Weights of a small mixture-of-experts language model, trained from scratch on English Wikipedia: 10 layers.
Below are experts of layer 7 (counted from 0) of a mixture-of-experts language model. Rows are named router (the router's row for the expert), up (a neuron's input weights, with its number) and show model dimensions 256-383. Each number is 500 + 25 x the weight over its row's rms, rounded and kept within 0 to 999. Numbers have three digits each.
After each expert's rows: "mostly gets" lists some tokens that are sent to it at least half of the time. This comes from a sample of Wikipedia text that the model never trained on.

# expert 8
router:553515482461486466537548490481529493487493491521527496481466533522517550544495500506466528541546460512528532451479498530501515512496565523513496479475485477541525481477503468477475534520495507479533483501512504486507468495497425506506490500496538474460527484505481516495499518514495479490503461512507535491492529513525519541477487505556480505509497495504503467501477490496509504475499
up1:505482503490498483517492473484514501504527483499531475486428446466510515483473514519488458520476484508477515474525477510547452524536518500492532485491473536518524508512510498477518534474453491464503528489513527451480469492487452498456429490507482467501468482465477520469512516532494523513476527483517532494464530533482516495483415525486522507472487541519544519501531505525504475537455
up2:511491507523493492515475540487466497484465486495503490453507487480535479522511470489507505468455491436568552499515547464549520535488498512510469449510494526515474478510518524504479481472479548545486512506473536487487473501506491480490460537505494472486467490504530495506550483457496514469485496531473534532486484450497518508450467512523486513504498482483546498472513504495475520472483
up3:507456458492501502545544541506501478498530515514506499495506494470542511458502510504508501489533458540489510483474545493497474509476539503515488498468526524488505528537488491462454517529500504445491511479534524543430511539488513524480501479513503478508490516481480527473481513492502495497537483528488472522462506519499512500555501525492496486499437486492491531462513470523468476471494
up4:484490518499491481555465507514534567496494471535473467523509463498535489474509488516502515548494478527486533526514470503538473512513486514483501554494445512482504535517490519492461470531500512498523536508446469485519470519479479472524513487506512496518476555485527544493551500471483529470503492468492502505498487482488527530456504546509467499485519505481515492509518533526501518558485
up5:520515511519512485517536489493510524526487490477531512470532452519491533493494510502498504463530429501497535473533503493517525514511532508536463493515500505438520518493487514468508529522490488478514518511455467537489469520503474468465554487516498494526498448502480416515484512508461503486500502477488517498504507531502519557477490481566478529495473521513519492541487452478528482497478
mostly gets: " film", " time", " season", " name", " out", " part"

# expert 14
router:524548475451476474472531497503530558488485507512481473492499484551547515497532485533475529542517454496507489512501479523484539548506532505513489462500482461477541504476522517491471506508478507493481543478467489514491460494507455468447491503518466489536472491496546506474493517486508477514463500486488509470521503523521481508454510475504465482493473524546508504509525474481481491482491
up0:469465496496477481461525522504517530497555508524541509498433478433509511484560536510484499541529454478466499519475502475483508501513501516458475477514472493541481512513525560555472489510489538461510508477497494461453446484479479527458488518491533479482490503489494487486502506500446538522499521503469487492471480487540473535461512529506478547448498471488539447519498493506513514532497
up1:490517499486486509502499500516501484492510480495495477506470520512488496496520503512496452451481491524494513494484501475507450548539500512518551487513477475519520520506455484463478513527491524445508516466481467500491480472486501490454519507470502521487467510476517564519506509487474487498489515518464463505474489449518504556458485454526514543526503511472551482475509473510558526490466
up2:463492473532500498532535465513536498511520506511471539515528536471534517517526456507497499518487476537507515524504497512493485528534497517495521488518544483506484512479507486479537514507523530523508525491445517539488499500492487498475469497512528495481527488523539513463558458501502471517513501504487499477498534505501479567485477458475523486540459507501503472522501497501506490512480
up3:504508467496489467482505492460528514533483472464515465512502509497515473523520446555475529485471428494523494477486477497488507491554483519469477541470488496519525521527488478465481529498516512454484537517499473511507443516499465481505505476465492489491484523537514503508512549473539454484508526481494533500456522530479488545448477505532479525558489489476587465502473482526508486537486
up4:488493475514501480480514520484471527515469548492550506481469481507477530475477472488496465516474458451472534467484508514497531505520512497509478449520512499468527551519545508535519492528496547452517467497473475524453540470503477495534487487501507495464521507477516465498489477451483512516541492494483505510500501507501510518505506493496472502550505505551525505540550543550498489511488
mostly gets: "tic", " second", " first", " final", "il", "ial"

# expert 1
router:540492471502535418514510535537502520514473502496500489501509482572508498532469453547491524476510490486531506455467505505541505481496527494472495458472497490545503523520507507512479520478508497502468497496501543480477460496500488459485491499513470493536461485474468489505457478487532515472480496509513521449486527470500509502490464534522457528503443520532501470526502495511501510496520
up1:530503477471487502491509463437436509458526496510485519495481491495521480534531517496459454487482488439492469488539503553501484493500508457504516552534549473466527529507486499512542490486498507495514498485503490508465500517519495547510521477463521525513490476508473536532476473462500496517530494507481508485523503520510500508495490495530571513500482466516496517478463477497539469506516
up2:513506460483508492563478542505475472462533471496483528485513512495480520459511459448491472471477491466517500485496507500523476487514486501518496480500548532526507497498505476448465528539540507477504502504503517539480484486489479509480465496514491485535464520500525507506503513491486543530551510539452484520483528501548537490473495534519470525476502491529486447498509535503483469517472
up3:482509541491524506476511518515487538545444523486514480452531478535484511494482503510497505500519491536504493520522490481509531510502502480457530495477514486516539469532510441474546497535484474499521525498541494492534479477486514531505523466462468507496466472512546516453447555507518539452511487464547522497497500549535507493513527518477455490490451496507533477517493475509489503543493
up4:547503494494484502502509501516466497503544539489514507488482494512535484507501472529486518483509520472530481467480542551524520520497496506500529544527522525474538509481501480442460489437497488526527513502455505474491439515500507494501507487512498494511515482511504504499467538523455466491493529516495464467488547484504453495511452501513517468576482470525459528524459483506518521499527
up5:513519468515494490487494539429483508497477487522467504473490510500475509481506497487471519510474469485491513504494499539505573502533492510496478509496488451513514520526471499549488530482546482457507489465494517530517468520486476519494499506535542527548487505517525519518515476456507522488579526494485530473528429533549477516477516527514426512505492517544505483509488497500511465475496
mostly gets: " A", "C", " S", " B", "A", " W"

# expert 9
router:497511486475500441550505524513527528507472479437489451479484523490552512515485503560497545500534505511509538475502495510484503491555506489484496471491509504511523478501502489482487534502504554490513521476467510509519480472494499476520469498533500494471483503534482497476449534445489469469480541477453525480464524516509506505492452563526481529477472475537502463522494486529469454535498
up0:528545456515458482500502471498545561483502459501484497478509499494497494483496547491490498488473517515527535450515462550485529519515503440492408526486504519487496476491502489449523481509481455497496527501446485494483480477514500508513503517471519493510479468507468496511479487470498493495468488494477492532490462525536494530487525524530494486501486518516501517484522512528492504466521
up1:505504484490475493514477530534534458531519507513523494516483503551525514447539507495471521508527497501483524503492514512511471525509493479540549467503500497514484509487507499474486538484498502490531501532481483509488528459513521480495469467479511462511510483490492514523463547527505487498504476593492483522477498532538485513516476466486418511492536429474517484539503525504544499498492
up2:526494469496500451483479504509483477548517500517552502474483488503485492461510529493497474474507481475468522493478476496501531487474523520527480495534485501512512525486507513514489495494486507461469475486501472525447532496548512487506496502519522496538478538489507504504535478528518499531543487472480496522518509530527507492455526525546497528473547507493541493445498512482499514493501
up3:477514501462495487560479508495523561494475493522508483462459495537503536547480493477483522528548486475528529452475512509495499511533486522516477477540540520501509519524455446482544497493510503469509488489486506497499518486437485482488455516490488483468474510474481531527505519501496430504475495484490522553510512563476470444516454535528488498496485494555518490482476510501474482497503
up4:494521489509515507473475549520445473452553553495498534522533503538480477508526494504490487491460485494510553506478502509518539538483493504537479498492492479482510486539473501524506534514511502491549503487492514493478540483521533469498535488522508493512511511500505542489556460476485580520486463526520495476485484461493553498518462470506503486510497478505490485533495495491479545479484
mostly gets: "|", "The", "In", "On", "=", " •"

# expert 12
router:485492488480479466503508496535536509500485534468498495431484472533519516529518523517485474473520442509532491474480482538509494496497535502451551541454520492514502506485503474482501520495496511454539500479487483555493439506464499480442526482532470488515522527531530542499522498502506476502545461453502532456485519545526509541486504514520483496510484477503516459546478494529535510446471
up0:532536495451535458466509498515482515493512507448490501478491498540556479527499485506449508512509477514522524537465474488461517508509492467437535519462510481470521490542516517502513534511519523476527507514497486495539494434534477483508505513525459455499502504513510491531485486484497510540469501475459487412559491510489499541471499518506488516531483503497492489529493496511518495503513
up1:503493492500471497532494514524529468484476458517559543537515511498513465509536487499480515470506504480506496487491506518537514477502517482497526496481465501502489560513483468521500509494486510498460489529495546521486540517475505495453475508549510563529520494490447514436530461507472483553492471480533519506502482479518538501521486497487484483507511466470488469505502518567487486471504
up2:531483494509520492514478484520483501482530497480502495480508540510573548536500526460443459472529502488514527507520473533527501503512505515463538477490520493482503484486489479455472548490517500463532527507529478478466496497542498496482510465493510509482501497507471528491491534544522470498513487504460523496509523493504502478517493533507463489491509470494497492520460502551533490493531
up3:485526479483480468472532503518538474483503467497472494508481520528492506530524493515510506503555510536528520503474534482470515488503520494464506531495495487504518517426483471487503519542502546467518488501499482510468456520481497503480503479521467529513470548461478533471504493496472519560480471512493504501517474512521494507476499469479516523470433504479501459496546491494517505514517
up4:526501496501478477477542537469480503469493487474535464507460478536497502511508541523488547485534515478537493456504518467490494487523520505490490496509484492506536465443465493476445528502530498478420515466531520507453468529498479494477510514465477478459525477518485488482499484523497554496494499557521560499466473477491498437501479501497496521513495479523507476512500514562501468485452
mostly gets: "s", "\"", ")", "es", "ers", " they"

# expert 2
router:541509508490502428500525510526503481450455495498512510506500507482523505523506520524450552477475461505516483455501499548543509535531518457506484482488492520495518514529474477511500503498507482500534512466459520521483503487504501490446488512491521503522491535537507517484536496498481505517481502514496476479504522518502544531485498492537506471517499459490508475521460468522485488497501
up0:517527533489515494487493539511493505495532506506523513494523501506494507520483496504512474516520495494488528466485500523482469514521499493515503512503484497529581497485511502499489527496517504468491501497500471464492492474525501456492438462569481509473453468507504512541470497483489574501539517485501505467466504498508516512496495495513502489481457470526487494479486524516520563510471
up1:547525486491521481516471501517517492469504492454494507528482512512544503507482524511487503461533489507525556464534485541465497508523467504527466473531519479515490489517505469477498481499516485472538523473518490538489524471507526484517475509508501476480486450494457529558460544519477467478512446498478525503488533526522495498491481508521476494495481463498520477526463545510505489462499
up2:493505490476456507469521548501473544478497457501522511514510517481523473526514492494498479492497482509511490483501519516498545515517489500514500521498516515515508524536495489521533509519536546483494524483476477517505493498486493496484502469556442514487543479511487489537528523426483515468485499459484487499469506477516507482475498554505501494488432464534493425532503482501542524521482
up3:486530455494476494501500532493508500446527481494539483433491518502516553471516522501481518518512519453490481488526536495528502489520507459504527521552500517507501472501503475507465536498498485466504507499497510457494509509467477510491517503480503478503494465493457505464485558536523509528446487470526465493519546463506485465491530512532506548493508520518480508476527488522498502497473
up4:524478539479505488506531482538464491476480550458500525498461465496539535524520470525515473488511480494526481472515465488536475516447496491517498484491508477541517476539491479508474533554499492532550539449570503505528499499519508526505544460514500517541444490525519496493552489519468461479512461489488492494504532520499523464496463484481469498468473490473491499474484464462500517507506
mostly gets: "–", "/", " ex", " comp", " dis", " un"

# expert 4
router:519473485475517445511501518507482496470445506504518468487482514503551500509526516558523545547511483481517550482479467509485558510517488479465492522516514461505508518501478488535486528493465508507529488484482509526498484495491458483513472486518483482529492517533502524502511496467510488504535523516473516506508517497505483501492481504553522481524489496510509487523483470518473489489498
up0:532487473512471482493593472497490485466478484532481495503505500505512483520525479497479429532434474493510490510494518502526553476520514491487470489521503510516498514482559488508520504480496480509512480524472529522494503470517438537523507523513501516500479518514473518509501501490515487492507509462444523495519462470512553510467512500523503467526498496489482487470484510538526533496498
up1:553513517512523486515480530518478491488524514473518486526541506517505467507518492499471511503497528508484506466515477550563484459542511484499508476525493496509509579531503504494505486556476496482475500491468497494441492507519472498500520519494453513536509464505460503476489504501507515481462514500504500510474533485486568502513491563525514497481476496485532498507475516512518488479500
up2:514531491512439502529534485512520473501492497466458501488490515520551549539491477493500505510485454532505528472509527516533533492513495496530473501461484473520526514469502502490466530407529468519511464492496526479527502500498513506488526537517544459481488486473508509485487522491484496486487485499491519488512502542565504512479470514555512482474537520519553468488431489455523537516473
up3:520507490486495481442524520512533536445528488513450479530519514503481450515528499473490531479504486548491505479501502510441507510495488473496487487475507507483509531476523476488487530487530523531518490492471478485472492508507512490526475523513506542515503473529532541505526508456501497496514500532426447509496465502514536518501488466502491450468534500526458495498515486522519533502487
up4:518520471474495481512493531512512495500498465483506481450487508465474508509483527536473516454517500496526528523462499467523475524517532505509540508529488488488515456511509477530457505467524579496477481488522520482491539525471511503500481505488482501475468555502487465454450492541434493486474528522495505498467504475547491496506495516515510541504482483490535489499493480511490490496503
mostly gets: " |", ";", ":", "---|---|---|---|", ");", "):"

# expert 15
router:516500510479500355509513475511485479517514514478489479442487506527514490508496526524467507525534473500535512490465503471510531474511532525446530515489527489501524520497505476500484535513476526458502499459484511502475465524506502518508512497518512497523502533499521519501496494485495515486513508506456474448494536534494510471479499518540472518518514471508504467538451494538448484517511
up0:535464491490467494496514494494507508454493506514513496507509512499506531493496475484487537561501476476480504494551470498492526527495499477518534497523544510506484533492479525504514504540510521499491506502458494490454438441481536539516511538521518479487508476478504488492474514495549488478532480500511541507521530502520487548465527527478487525512530472506526501549505493524442499501522
up1:514514516511461514508516516527500547493496437488531472526497475482531498473482468494472483509545500520508530476462511500510500540498520503478477485495540469481493473527496513510516534508521534500505502524502501472516514485479495503520477544539449504488484496525515504477501470489447471481513492517509449455524545546512478490516452517529503454516489493507515501492551512533497488502507
up2:497520487515521487504488508507514498503494506500496507512488519509534494525467521500478466536513517524481506433509501521548484474549505454479506450488488524521520570551457481499491505537478477475508480514484533517487479529491497476531448515535455498456494464501455502513491493475517499492524478530539529492484535498500511512553495537528514506490484486487497493503458509548509540500490
up3:529508480466533512525512560498482532453492452460513481487535532482518519499491530505509500476488425443474538454543512510529499533493487494538496499525521507534546534480470485507503497531513500484528522549472461505454525491469520515533562472507482500515496504529458475522524482527511504496488519474437489553536533500483539484500479475492497466505479464523513498459521525512538486481470
up4:493484521511484506517516484511518557524491513492485447474470490458522542508489499521498508487478510513545493468549495512496518505490490513494526458515478467497505472484508502540524510476500522517500478458489491507478491515502457475519520501504449493484509536505480535527473488567506517540493518478487517499447504510566490510533492480506466469498458513484465490493528519484486463524513
mostly gets: "3", " FW", "2", "4", "5", "1"

# expert 7
router:507486498494471428528514469491473521487476495513529489470499532507541513517496516536467518516508446491527518484507469505504510511496531506461502527484526475464526514493488471524453496493496514484506512518501519507464490523465505529517533491510498495552496533534544516514469498472514505501522498484480517475506524528541483514458460499543507477494500505498474502509442503492475476515495
up0:504470477487468455515545502504500454477467530475524450493472458519499494551538468522417493495458459530510456495520518468491474474499532473525510497464488493511491512516484466478505506525531529537493489486469498497482510463511493512496521520518520522523487514511504564476544541500512511491465526441507476448470503471541506488519515466508454472495480496478466489509493485505510509511497
up1:472571455509549478505504516504479502433504525471501478485499492508508482520503528524489503477514465463539506501502528513456506539538482477520519484525505544494491479546513473486452506543499508523472475488468480516462527484475508513525557487508522506508537473509483517490477504509504532482545533499467479524519495511498459483489507512457480491541468481519499484537486476523489507509457
up2:498518510465508479476534521512515523501495514499481511510473519508527527477466523480480511487496522528495473494473470484487523565526494509493500502484510510489525490512472489536536512485488474452542507467464512476537495523484472489470513526555512502467518491496482524491522511507490471519472529539467513512521490508484496511490495506517506490528506462482496517517489474472527511509524
up3:507540502523531519531543486540501531501483489482504524532522461537491494469543502480488525505552530525532490477480519482504525540501499507494523516465464475496453498466486472506522517522474554474491496489500484504506468506503474504520545499501507490459513474499501536490516518539492491501467462471534496542515521500538500533532519499503461495513486481513491442530493507532493509483500
up4:499493512487549502503534514485454502515511498517541488511496469499503509520444483481511528453523511483568495482463512494523461496497547520506511477481504474543490496506512479471483536480493538499492492545496500480473503472499485507479514532482504484500471504498505523532479523500517521483483504427480456468520503507515506528452435532527484477545496524501511484595450509489493515491513
mostly gets: "!", " Racing", "berg", " Johnson", "ensis", " &"

# expert 0
router:530507467461497412503507519514538523469439504498445492512492474475480464514501516543495517535508480492521497468490528510487516468513503487438500450493493438550507504490471492487520494532495505459511529491497533445516492506480464515506468521499442495507512531500483533482494505521498508477489518468527550469507522505480503485535492534523482515461451534523527476509492518518495509494502
up1:503501456445490470502509522503501484500500490466526510524462489471501485470495492520441494511498507453491529487490461504465502465524520479506514491482535524515497552525499525459504503502509513484499512471496511484500538539499498432486488444539471502489497522547503518479533519489466473490512485459511510487451466468475446497547513490499538505496476504467493482465470523510582470490501
up2:485542528511472447469540515507508460474514467501473524504482526503506511467490507491489484530517453515567485505510520521501502485510527533516473514551521489504490474525448463492472531491485524518504532454517541526494508490485468531518489475508484486501511499535485502515504452475519488472534487493482520531513544496500554453518493496509493505470479517526492529449497502488492501474445
up3:465520465487492481506487520479509506471493493480509520483496498530520529452483478483469473544487474517554468484479500499462519463515520505469558498495527492500487526508467511510548535520531515510526506463499498455517453495468531480453528505521509528515518526523508556508510462462536486542546508506484495518478520516508472535529463485506482471487519481508492490537517500492486531544567
up4:509514496504503465506479524496537451490511491504512518500488489487528498481505496505487492487530491482504503498512528518507521488500460468513526482503505529520507510506526506473495538506539499456562485509442519510530489462464492487459501514508485495513542536503455513492514509535499484497515502507502515487524535500490498556507512467497473514500477479559497501470487505439472522476424
up5:504542553494484500495511457498503491467543505482490501481453520473524510500489513502484493516449502505489509455506472489510534531506478523552504481498495498517520507497483467468463529472522482529496461483517465479501516496475497505456455481466500490501453492573519513542520506473469499483451463521531503479482515486532511514461479502487460546473488440478494510505506488529536483518452
mostly gets: " Pa", "ci", " Sa", " La", "va", "hi"

# expert 5
router:537492460439455453512540485528534497525472505455498481489465495509514522538525499516500517556558437496522502461479466507507517537497513499488527527474496487517507525529466501522461511479512488513492486506538511506482487482479469490467489501528503502509517522539550562487465501482517488489503518495498508482459504532526504532456459500531518476471500478534497485525480462498519456513473
up1:471510513508522493505512517549491544475510427547475485520501432515479496483500519504505528531517490504526506485522530515448474501473526542512521502529492497489510482445506470476473524553469475511518554470506551496526512502470456482502486478503488472531507514492491488490496500489473492508465486511534492499478481530472485537516515502487515536497464530489469489477509478505517496543501
up2:498502514469502491489542520517530514500517527537485491490473507459527497494522504489465513508530489429424485495483549479511501477509525505488522505481484488482503456548523496487505494518522491496485512481535535483455517468491483485455488485489513495483490547492465480487475509509501491502508471469488509538508544472501507500511463528454490533530518449484491479515508510509485515503466
up3:510486509544503482539577530496527536501512518447510488446485454503531503522522488500480480492529510533547542500474545496466521544507536490521523543468495497518504485473498498497521498488508555524509464521500496509501474514496504497566525464530460520470481515522530509485514514514455515519469484474533484516514507461522496543488500451499498520451454562504483473463503521469478521492505
up4:517531510501503483521504508505568518489507478502492477520488506540503505495505459514477486510489508492474478516458523508483511460540497491449483506505515489522506538540488508505515533519521506515480499492455487504515515517453475505474491496548531500489454493475481497538529464473503483487508483465496511477465503498508499535513470448538493525519447497506510502460508472481489536484510
up5:518475496492497511510487522459506491474507486480507507492528523500501453493498511521468522481471548492471464432500561539490506482522521529504511487473495519493527482513452523467518506483528540486519484477475496472495501534516532500480449481480448502516478470515517521501474537515462476445475487465533481497500481472501513506502453515570511486497468479532515476487509479492532505526480
mostly gets: " University", " States", " United", " people", " John", " School"

# expert 11
router:489505495513483410531505515515506479491460509493511450452507507499521521507504514559464532525520470515526498513522473549496511515510500509495465468486510464494540509498499508480489535448491561481503488496483495498463485521499501485538495504520493479500523491532475527495491516455529486496506515514514531465505473483501463540476456495490490467514482491502466468485486499532460517510464
up1:475488462484500468508517511499469521515502548455496450483512501490489488554519515465476500508492460503504512502539448504528532538502483461471514501489525477518489508515482502496515501519492503489485500502492502536487492483467511494506459483519512500453509489521518537469497433485534521507469539502501496505493515448563477498513520460519480481517479502507506469494471492528516541471486
up2:532486522501517482475489500566522510467479463503518495536482500528486543494504516568532565502506485524504531483470484513503487525485512510461518528474501475540493547508509454484489559514499527514502487520500524482490504480471503451492526455488519455491534442489515505491473517504459485517520539509518538474478483475540467522483569476496453486500549490524508521500537474507495510525495
up3:475506476501544469510492526519522514491493530503542491473555497507531508508461513500464474501481484481493516489484483480488485489506451521521547524508529478469534526519505489540466512489504500493500497507491565519533501533467499505510499526515468468505446543460492517534493535551548470546516490491489540560505485495521469503457504517540475493526550445507494524507493514517453544512502
up4:582548522491503491525492550506478531522528489471524505485496531524541535496504494519501540488518495535504514487471479507552522484484476494509465511501513502487489510494494508502447493505474526459494460522522550487452449511506449515512532503552555507514506501497484520477496479491513475500479528502531539463491505513532488537506491529513483476519462560505521544516501520535518509452501
up5:517505515491518518541524549485491480494479501486477503468529513488537504514492538468491503512537485506497470495504527542506476508487538523523465513471524513514547547526486469525501493454511520482484561484471486513468467480521495532507500528548501437523527504525503517493539518464512500483516478490451495516542511549450476461460506533502507466512510469512496431522451476446526498522472
mostly gets: "==", "′", " ==", "====", "===", "^{"

# expert 10
router:489524472445466436524567489503530536499441498458467479478455504494490503527531519543480506517499485517537475452501483524472520508536498500474498513505506470498527532487463493497505506552494509472495505418492500520503478507457463538500490519498486498484511508488489510464485521488478504475488506468472518470512527516521497514464515493489488521512471488528539502488503472495512535511494
up1:498479468504538499560475508468492507502460509460524494481517480489525540500570520563473499488502456498478523519475486492520477492527480464486464465466560503499501484542545500503478532516512586498497480452465502463492534525486484456500516506478473498509519489511485534505467485499460520482488532470492491508510499488530524532483490517526486506481486484514493506543536493484522483546471
up2:508501495483517477506502531498522516512466422458510513487484477472499542529539493528468505502515468431540498478443504503503562477520517485472533544476483522505553499520495473499514528518543551507520554487518458526485483535458530517496514504508466491555500548506487500483507469464488515473450480474527578481500417485513518540505503491486509501559482500481493478497522489532499521519510
up3:536495503535494489498540531514472485523510456489522491485500531499491539481546494489481498431542482485495496508472521468537492520509494519527551474507503545523540528524482489454521516501525482495477492506530456535457515488509507518469560543494500528481507513486479488566518544460481500474509520508460495490502530503510499553463473520498488514507545489545506523489481463483484512521454
up4:477521485470513495564468499523530515514554516519542501499509508495544505445554479484515457479489490517538523488526515493490555503506507496478502523501501453488477514482502464516511511481500464483490534498480504446497507490502488502521479517553506494500489507482533516490531469451517473496481514505497535506521523465561519487492527540524530533487512518576473496498507509484514532503533
up5:490481467481505477521496485488457501448471518526506477474525528487509566459490489504490466506505465468536518505536496477496539489496466488516498502486510510486487493529455508482539522505494516521498511476476482451472521504489464505467549499524546536492515511513510528526522483479473474503460487438520496455495500490516496512479519512519513461504466487499493496508486461487474530519528
mostly gets: "un", "u", "ong", "ung", " She", " He"

# expert 6
router:495532461500487429508503518512505504508521502464502484506510523525531504501485516510457513507497459484489555482466489473531513508536537478502526495482535474501539493551496452492505521498475525491512530452487547508498462533463487459483479505497500483509453556542524539487483492478478512478532506510458487453502511542510473470500480524515493493529491438512494466521480495516462488501490
up1:492457476446530507531489512516540516498496527502485456515435506511510518524497543537529530494532512532518515471467467515492486537499508508484529482489506490488465524496498527463542480487513458533486481489488508526472473497460472500488481482489532453510519471507519491509456519505509470520537445519473509500511460469503484527503485489482467476530520525531511472516477568488474488506518
up2:477505515513475472504527486535486509473497506500493494495484507472476510476540515491435471456488494547514479508485480493476510526521494532532457484498509501476505491445472458496537518527539545452494514518442496454509527536515481463510544484526507481477509504490492556482542481502492496535500458466494527456492503478533489523526495447524503499514502451507480505512460444531535477434505
up3:553470536504515511502494516522477491478487459529481462455530492510515486504473516515496490489510505514526468488483546520480490479483550517499495521487486495570484512482493484436551517514536553499552502546506463483484490503527492510507483484520487476522501495475497532478514498508478509489502493536478508491457513466539551506523520507550517527510491519543510487492468473494523510478523
up4:487476494470491529491519461528479504538482508513463488503467503463528503488511482514501490512487497549513478479491490534481483509480485501505490476495534489483509489512502522510503498453535480521491450546471501490496506464502485472502512518501521479522516532470537490536501494518548475538458487441448516466522490493495503539451504470503497483463507516532529496522515454490486460518521
up5:509472500483481497492490555516545535461505520480528480503520473430514526475475462495482551514498498540517508507491527504487502483497490485516476506457490500504462474451498511486501526496533576481497482499507507492493500554488483478496521506521482512509492510514485505481479482514525503508443516513483507509519530476510492504491492459490456499503472512467489522496511436487501471442450
mostly gets: " July", " December", " January", " June", " September", " October"

# expert 13
router:500500447473456495541499494506465482457475510485513497475500532527510501499538502522465540523540478524527519480510502513473502567519537506523522465496518466490516541547510502516457527504472492489499525494522465494478493536462508482459506490503491484502491489478515503483480503512484509514505486513451506499489514547490457476478501497529426541470475511512487457497456474510464455490479
up0:499491538495475490507560498493522500526512545492447508488496501469508481539486488496489495470522480526517490455533457483523509505520521482495497535461469536451499494496515422515463522472476524501517542433510506476466469513507509546515460500518522475522517522539543492468482456491459531504502514511518501514481485492523498540536534503484476503455461495475515489490495488468492495465454
up1:515520525527487492510529488483519538508554473462498471480475461434505480471504531523502470461545513523506528477513518524480531536485476498490492509464504506506500474534525515477516496478501508464501516538533485468470522524527500495479474483517485486480509525517552551489527540534479465517503475513514536515529512524484540465492505509473495486479500512479500473546508482539514480489504
up2:525505525475472500506481550525546496495498524533503446545518503517555520478498495483502549500492470496522495500490473514512492465521483511506543464494518495517548513477499480510501509470497555510509482503513494491473526489469516487526492513492498479516504514504528502484516541493499477483502497502484538534441531511468531508484425521543475510505495522496498456519470489514481482505478
up3:514550505503491495482490525539493525472484502472517488530497515530479531482523506516469529513515502491539516491491531506475466519478494476476563470531458534541531513528527522452503518524497490472491529518512522536490467499492458514504526510520535480524481508496494498500542517479498412452452524477475498475514471507499501485517511503525531512491536531471519494517527484509548503493530
up4:493480484507484480505566516522505521475521513530519500525551562502501494520505503500456504532516484513590509471485505471488502487470496480494485502537474506538459473535483485507488504488574515516491482479474529539494471537450489490527551481511496477532508500506476448536525476537503522483493501490536473498514542506538512488522511526503517480467504472515448505524525495510531479501534
mostly gets: " a", " an", " their", " one", " its", " this"